python train.py --experts_per_token=2 --head_dim=64 --norm="rmsnorm" --norm_eps=1e-05 --qk_norm=false --decay_fraction=0.854 --decay_shape="linear"
Below are experts of layer 2 (counted from 0) of a mixture-of-experts language model. Rows are named gate (a neuron's input weights, with its number), up (a neuron's input weights, with its number) and show model dimensions 384-447. Each number is 500 + 40 x the weight over its row's rms, rounded and kept within 0 to 999. Numbers have three digits each.
Before each expert's rows: a language model's description of what the expert responds to. This comes from a sample of Wikipedia text that the model never trained on.

# expert 5
It responds to: Content nouns and pronouns after articles or conjunctions, often arts and people topics: film, album, work, singing, him, her, said.
gate0:483478476495504498531498520543539585532484545469517486532521478528501545481455557483463489496503548467550434503489514607486473579497450505522549514499491564515506511448515389455580515491493530
up0:525518439523471503386471451601508533455450507506518463530505499489506531495531532472547496530515504466518557457536472495455535498500470503532473534444509528434459601463474598410608451476446463
gate1:512537493478483467439432506560489493420495541482541572439563444523531464522507503552480519506447511556548477526487554421430446509594472488520487492576499521455518474489435560480502546482517484
up1:545540450529486547494522440533520458422466564485517494466470525480460554462464521482473492477510508433529529507519457545474533448431508508454490493451539484487443480410500558462530507446529501
gate2:480439586391479481507507472507506596504444540558454504487573496461448560560572513495571443499540450460548518471533463496513575538516506486387500440481476512533496464476524511491509513526524524
up2:467599492517530473521496483502534529464452492431494594570482544501483459568550556560471467519543592469479439493528444524448558521542520536485483462509480463477561503486506510481566461455448483

# expert 1
It responds to: Prepositions like in, by, with, at, during after nouns or verbs, plus century digits 18, 17 beginning years, e.g. "film by", "in 1944".
gate0:487440541485478438520512478502484495510526530530502502569442477500531495490551581527519487474543473454464598555535533534454446488460525566426533540494447500502505419505480463520493527441523409
up0:522459531474524511541558475562446438475516520540484502561510480505523447395544507491501443461517469557538541424481477510485483428513435559511407493487445597569493525536471535507473474473588498
gate1:479561493479534536455505550495506483468487399460526460503480461503493522502534480502461438506510486513594493457486404471450538487506492443488514556548451536562553544544399468496559495525455497
up1:463490497530517527584444490511504490514409411493457477475575542448542531471555564512526534440433481543492538558501526513505488477595492454481532461552553531503540508553503529403545456522510510
gate2:538481462497491421460434561495428498589489512478547486485414548540485438477459543496503492533516529515504585473486508483528466520490487467490502442511560525506436489505574437498524491497511520
up2:510542477464503515589528510526477514524474468542518526503471455504537544478555449544456538580528434479528485446414512471561526510436481511566575508471530549465499500472440503515429509458488459

# expert 16
It responds to: Hyphen bullets starting list items in name lists, and individual digits within numbers, scores and records like 0–1–0 or NT-501.
gate0:454535484486551527458529545606448441444427503528488558543523546515522481483583551540555549525494479458470413503545531441525489447427446509515497459480555518449518515500426570566464489481507530
up0:425537540498449494480586467537388503454434570570537504522486533465491501445476521523595474500567465420443474518549506470555443556553436478545529513516510471474470566579389486458513416506483531
gate1:492466483559474530513425494512479472506531522491534506531424448596471469536543513434468491456504453426532494506470481488480538481548517537475466536501511573502530507465531508486563496455488550
up1:484502513523522523536511435567515433487531516464474504487441529484507581519464501557616511469504480493539497470519494560442478489539431480536456466484478516469524537541492529543496527527494475
gate2:511471569502473493488552504509505503618481542414511522550475450555501487472506477491579557512506532509451531508481583492593457510499494518565476493403519530464522545479508505513520464537537476
up2:521535592509483489460559434544492515545452424524415516424498488455453502406516512539477486446476472491518570506517525458418445416499519585519536455570466500552522475471486451515578510487503501

# expert 2
It responds to: Thai script byte pieces, blank table cells, and modifier words before nouns, such as national football team, natural causes, next morning.
gate0:541462488541536536479539500455485492526469601563471482507468412510527477517475553546497499548534504534447442520517471442512514542498515464489434542485563456485528482566477547505482417481478514
up0:518550528477471500558508454464505419507543504507506505511498608420491465534517501481461548436449495497493456499495464482528475551559531486512454461585542504578530477534568483481479518488432514
gate1:558486539453441456438475503493522488491511466513507496586457491519492508485552489453513489514496445502472536526510497478447479469540500553526507527496471500505513547516484547493525553465503416
up1:456457475551464500509462497461475526467504505458490498496515456450553517537472574464503548522515462467409450469470598505408507473474472446556522450505525469410518573450466493566433537413531517
gate2:432527469483506493616445515511447548417449532519419491473469533540485493475362506507559495487477503474501500535467438489445541467511569477461533480503505476546517414506483502485466479466436492
up2:490467507528474515563534448480431540538508516479527524517443555445571471518463468520463503463521513449483526541461469538524469460486484484430429620459492516495480479468527494528508463429464535

# expert 7
It responds to: Two-digit numbers for days, year endings and ages (23, 24, 19-33, age 44), plus the preposition into.
gate0:514512485458470495416576463512480531458553506473485501499460525484562509458491521509475496585479536464591545482460511492441444566508508506476519505524442411548526424501550479549580542487552475
up0:480448454521509554499449444516495573432489510455503493518477527543483460498507430508508502552528444479515545452584462481529456508506483444427463436450479486546515457501434495514509473475508485
gate1:482579482487492507508403521511489440513431500558505535584415486474558446493432500531547552545496504455504535517490475524512464509555514459571557510519481583498467505533486506549520463477520537
up1:536541511455471547472519468543519495530502485533478505506480561501507454539510456459515606552533486471487544561504553496518540536535534429512483377491470484534512532512513474455502508597525525
gate2:543452479495487515479500477504422532492541553479481523532498562502475539516468517451456554459482572416551542572513483530570510538486515558434569511551434513525460581542562528501466465458564527
up2:493454553483554500567424439602486492556463480548536559543459476460500564527535489509512512573511569467556603492533463558525508516589521544529538506479515456540461446508570538479545465549537475

# expert 6
It responds to: Determiners and sentence-ending periods in running prose, such as the, a, an, The, that, their, plus periods after numbers in tables.
gate0:493571475523468525467509576484526510455475589444471498524480487507539496494511540479604503557497522447454477435503401446480562464487497477528493533529542506552586533467605470454512468468458484
up0:372491500560475475425505431484544533509448491549534505531511538463546526504562466504524511473453513544528514499470479497535535484465553473458525471491491503515465515493496461508449509470386489
gate1:440495538537497532480459428525506537510454518511532497539544510524448539460489458463534496560558486496517452491430504483424535436436500534415532522568534493554477452552476501525543536534474497
up1:451530525501451548576534607470560469542486481443482454542474503496474568461527496480480522534411525507452543465501472510548524513501617495493514558461502507477506536444476441512466454579527446
gate2:469518501530527492513528514560454496495513493474454562534469466590512500501478523528479503448497474507557528408501519442494538481549415515533497552548554473511510576474522506449439478528497488
up2:445417450457519455412447485577487567574479525564508531478480440514479432421546543574559528538591547507466540461479485507463515522522501529511480453539499529514512477499512466485491483468529466

# expert 9
It responds to: Of, to, for, possessive 's, colons, dashes and line breaks joining phrases, list entries and "Born:" fields, e.g. "Residents of".
gate0:498507465551533523479627500474513535462438497472476458488482587497486547536541436509515504472406467529503498529443454516502477462517487506493446466436451472519579459554535487592516555475564500
up0:488495543507500571535435491535486533507526499480541485563581401539463499463573471520530544520478517532451452530505447485442486535611502473474496465491534476403444530488406556463524522486432498
gate1:561490496565473582491518587556503483463566473514476506495565462453469505453471463537556488482492522469473511497468510486535571508491536508449511504529559481458522417537451503510463500514468497
up1:520554544500546492515451500492514495483488486596487518528482443493558482505475466562512512428509480502469491572550442503504461532445564510450552490593488526455493591514511429535559551468475515
gate2:449469449550559544461595511504498413507484522572550458528538506501502461494478437434481458484507478551532498475518567545522478454503494463538531472514426509456555527532540477496499466549482535
up2:495463470492516551490488521549528517460485480513560549444517461529493485499528502498494483507442510471457417483444498434492529482465545535501465584521505558585532455519545529512457383516506552

# expert 13
It responds to: Pipe separators between table cells with numeric data, plus semicolons, slashes and "from" introducing date ranges, e.g. "from 1909".
gate0:515439505532455454529494498539481519515483530524465564450453433480570467461511558514470562519458565518552470508483525481525521461455552510452507462466526493433448510479430560477499479522458508
up0:499454504485533490466478472392545623545474517494515587567489527535453511476423499507495452485469463579556473484496570495444480474500549459527527542528529490524445550452533520453529480516466524
gate1:533527531479517439544460510516509478493467562458453532483544557472453553476411515518540515485403552461541460542458517527513416471465549465484549491543504545461439498502460493486500495491551555
up1:506590496518440464472466392527424405469482483521491466504505449441552474594511447487501522537486508539515488564522529496513501554469492516530543449508527523456529479456497515468489444510558574
gate2:518617498504513509515489481514469528532535483481481544496540552511527543480474524535549554474513450617468441459460446472463471499485453489549483524581489607516460488566464521494549518477489534
up2:567465508533514537474522491536469467437487478472497497551547467514518514438486520538491543468550484497438511519557510590462533540477473574424519544503492524518534491501533560486527494474490531

# expert 17
It responds to: Given names, countries and place or team names in lists and credits: John, United, York, Kingdom, Scarborough, Efendi.
gate0:513502531475488519497505516491513562537551492571476506506515517510531495464509510458482498490472494475495541506499509606432481538531580598506440441515466526493490472491513533463523466531517490
up0:523539476493492553559551490495475493463550535412464454505477495481510568434606509507520583527496509477496532463461430545504525569516491515499579466530521597499545489525447518467546560469517537
gate1:450434540546472482432471483543460524447549450427477545516496525514428428551526501548539516538431556437503518499530535502443513503503519512465494450513492514545503518469580523512529503446475538
up1:452570553525568443431532471519530455525503560465546568488459472444478491417469488449501502550467475478506504496531524507510518524516542521543443505481438468498502501468555403535528543563470479
gate2:480496526493545521526533491466529491432510516542470401498424514537544587506551519505487456552443420481515529479495505474515558514487467515520490516563489376512468497481441484529456532459414472
up2:437510555442518552464585525518471470429512449480521478458452553555411495502483469498538503498466542509501491453496464507519526510515482515530608547489490411495430491487491533442478506479513583

# expert 14
It responds to: Equals signs in headings or formulas, plus miscellaneous letter pieces and numbers inside names, scores and dates, such as n=6, March 6, 6–4.
gate0:571559435488511466462461461527490439466499463457543503478517437527476519507489488467515479509546533424511504597496465498497457498568492485460484400542435518620528527495514511515434501503612398
up0:519535595479483464589493576460492532544481575549485508469537475442472549512496470495510545545512518558475497537489555473524470465390470439501432470496532485494507529469473500463508522488511531
gate1:457537454524482486455530472513567562592486490497466511527414539458506474498466490507486513464534505582478485515467525451538452494535510476492439443532576540605498538470581590477463508519449498
up1:513482458486472553462515431488527566457501536513530503520526545500520511518501507551485417541459515475572537474502509480553588526528531375529396487477494500481496499553550518424518548491475516
gate2:466489472516476520517480467512552524423456512502594511480526449506511486482503438523506517550538503508468532446540441565490409471508510537526502552476587542444601500423579518389465557509491558
up2:530526512474492493554552528501541392516533474515493464535500534427463510575546553526468482504538536508473489566530478528521461518520431416501477459472500518506525598478421492463532479573508444

# expert 8
It responds to: Century digits 19 or 20 starting years, especially after a dash in ranges like 2017–2018, plus blank cells in statistics tables.
gate0:524452487463516546503486521525508488517513523502481493478428526473505519476494499556511492512499478539418486570505520551488483521415482494543513541394477417495482531500523403460519515546501520
up0:437485505538534519526526541515458528470570440512410470487490493423548459448462455540483503531499495480476490525415506557465551463452489496471487486403438490480473513493457466483589452535532446
gate1:528498508557486514540440490541410485479472542548528489530457473618471516497478477483515499508572527519456474492516518476439455569435439506510506512466512489543489502482455473546470493523434469
up1:465487456500482496463520561448488554467443473503498504507480485487487482527571540484495461512465540546529464499595562513468560518472492471506466505533519517496507481519484494538483488472567517
gate2:588478453524454513492449501451569507557436428534426410502560434589532474477488526504521489550516552473442550440518510497443516504437492512500452425521497476578472509494538484533563583548522476
up2:431484468478462619559553533459564449448464568530470446521519463507511493448539511508467485516433479487584520517428538478493442449474602505472567420533498533588511516444552522530489501532469540

# expert 10
It responds to: Commas, paragraph breaks, and wiki heading markers like ===Climate===, plus clause openers after breaks such as In, He, It, and months.
gate0:446597538511479434535557501490450470483488469439514497473466513547480490529488444454498530539472459568541582485502453588529496466487490570500469520518478506515458463520530561524546502478516460
up0:552519536467575504511428417433458506421503516532496554517525497613536515482461484536545548528542521489487502537465548409426485498483430412480447451538401482515523455490485475530510501519450477
gate1:486503489411469475481512541481477505449528493493520500467502468517542541449455504526497492479431531523488483528537529486487450484536424441415419424447525497497573508413446570511474616494471469
up1:477499476557471528525497498557528494618521533514478419562444479542587529529461513426480502461484423449522517545572494516453475511430474554584498499525517440438543472468435474491466489486512479
gate2:510541485536432481482519533488473524505529548412510526561434524514489413534487439539501519429497474508436542494494510490514490508429486495519475467556505479504453473509431568506514489486516455
up2:483439429442443495509493451523478538524534532545551487558414476539539514496421532462531513506483415473531598461539469507503493496501447489542370548465487449510570490526410497501547485516468517

# expert 15
It responds to: Forms of be and have, modals and subject pronouns after commas or subjects (was, is, have been, he), plus the digit 1.
gate0:513485497457476465466521465515473565533547546508523487513555503528486550535525525526492467478529485458528467477502560546463560434481462520523475511505392483466601485479504494453483567428520521
up0:512466475517453478512479463485438587458505559523505559601527498509503469537512523504480495541558550486570487463520548578551560480530391500501440543497487476479550551544501465535509507550549526
gate1:538537489478477442492527510480519493436470477502513380527508528554543558487547529573547575525507562439506527505527502535416457514495435506514601521503515504553516442440527514483514439452543480
up1:483514544508482510479466477498479522533565496503536477501515530536515537631542467466478545501505462539446548499484427540467516486437558494556501502573498470512471539473411465485501484531542527
gate2:560524538522426461435506491530449570408507495423522468540433414484539546579456448496512484501488488421547442523483482532429488479504522506493550515543475425593503494470545500472523496414523512
up2:478450518455501455484487432522567553487582502479536503549518571465528457476474508521502430497496498532503505453562577494510535513510466468451509536527471466499559534488449498486474506558509451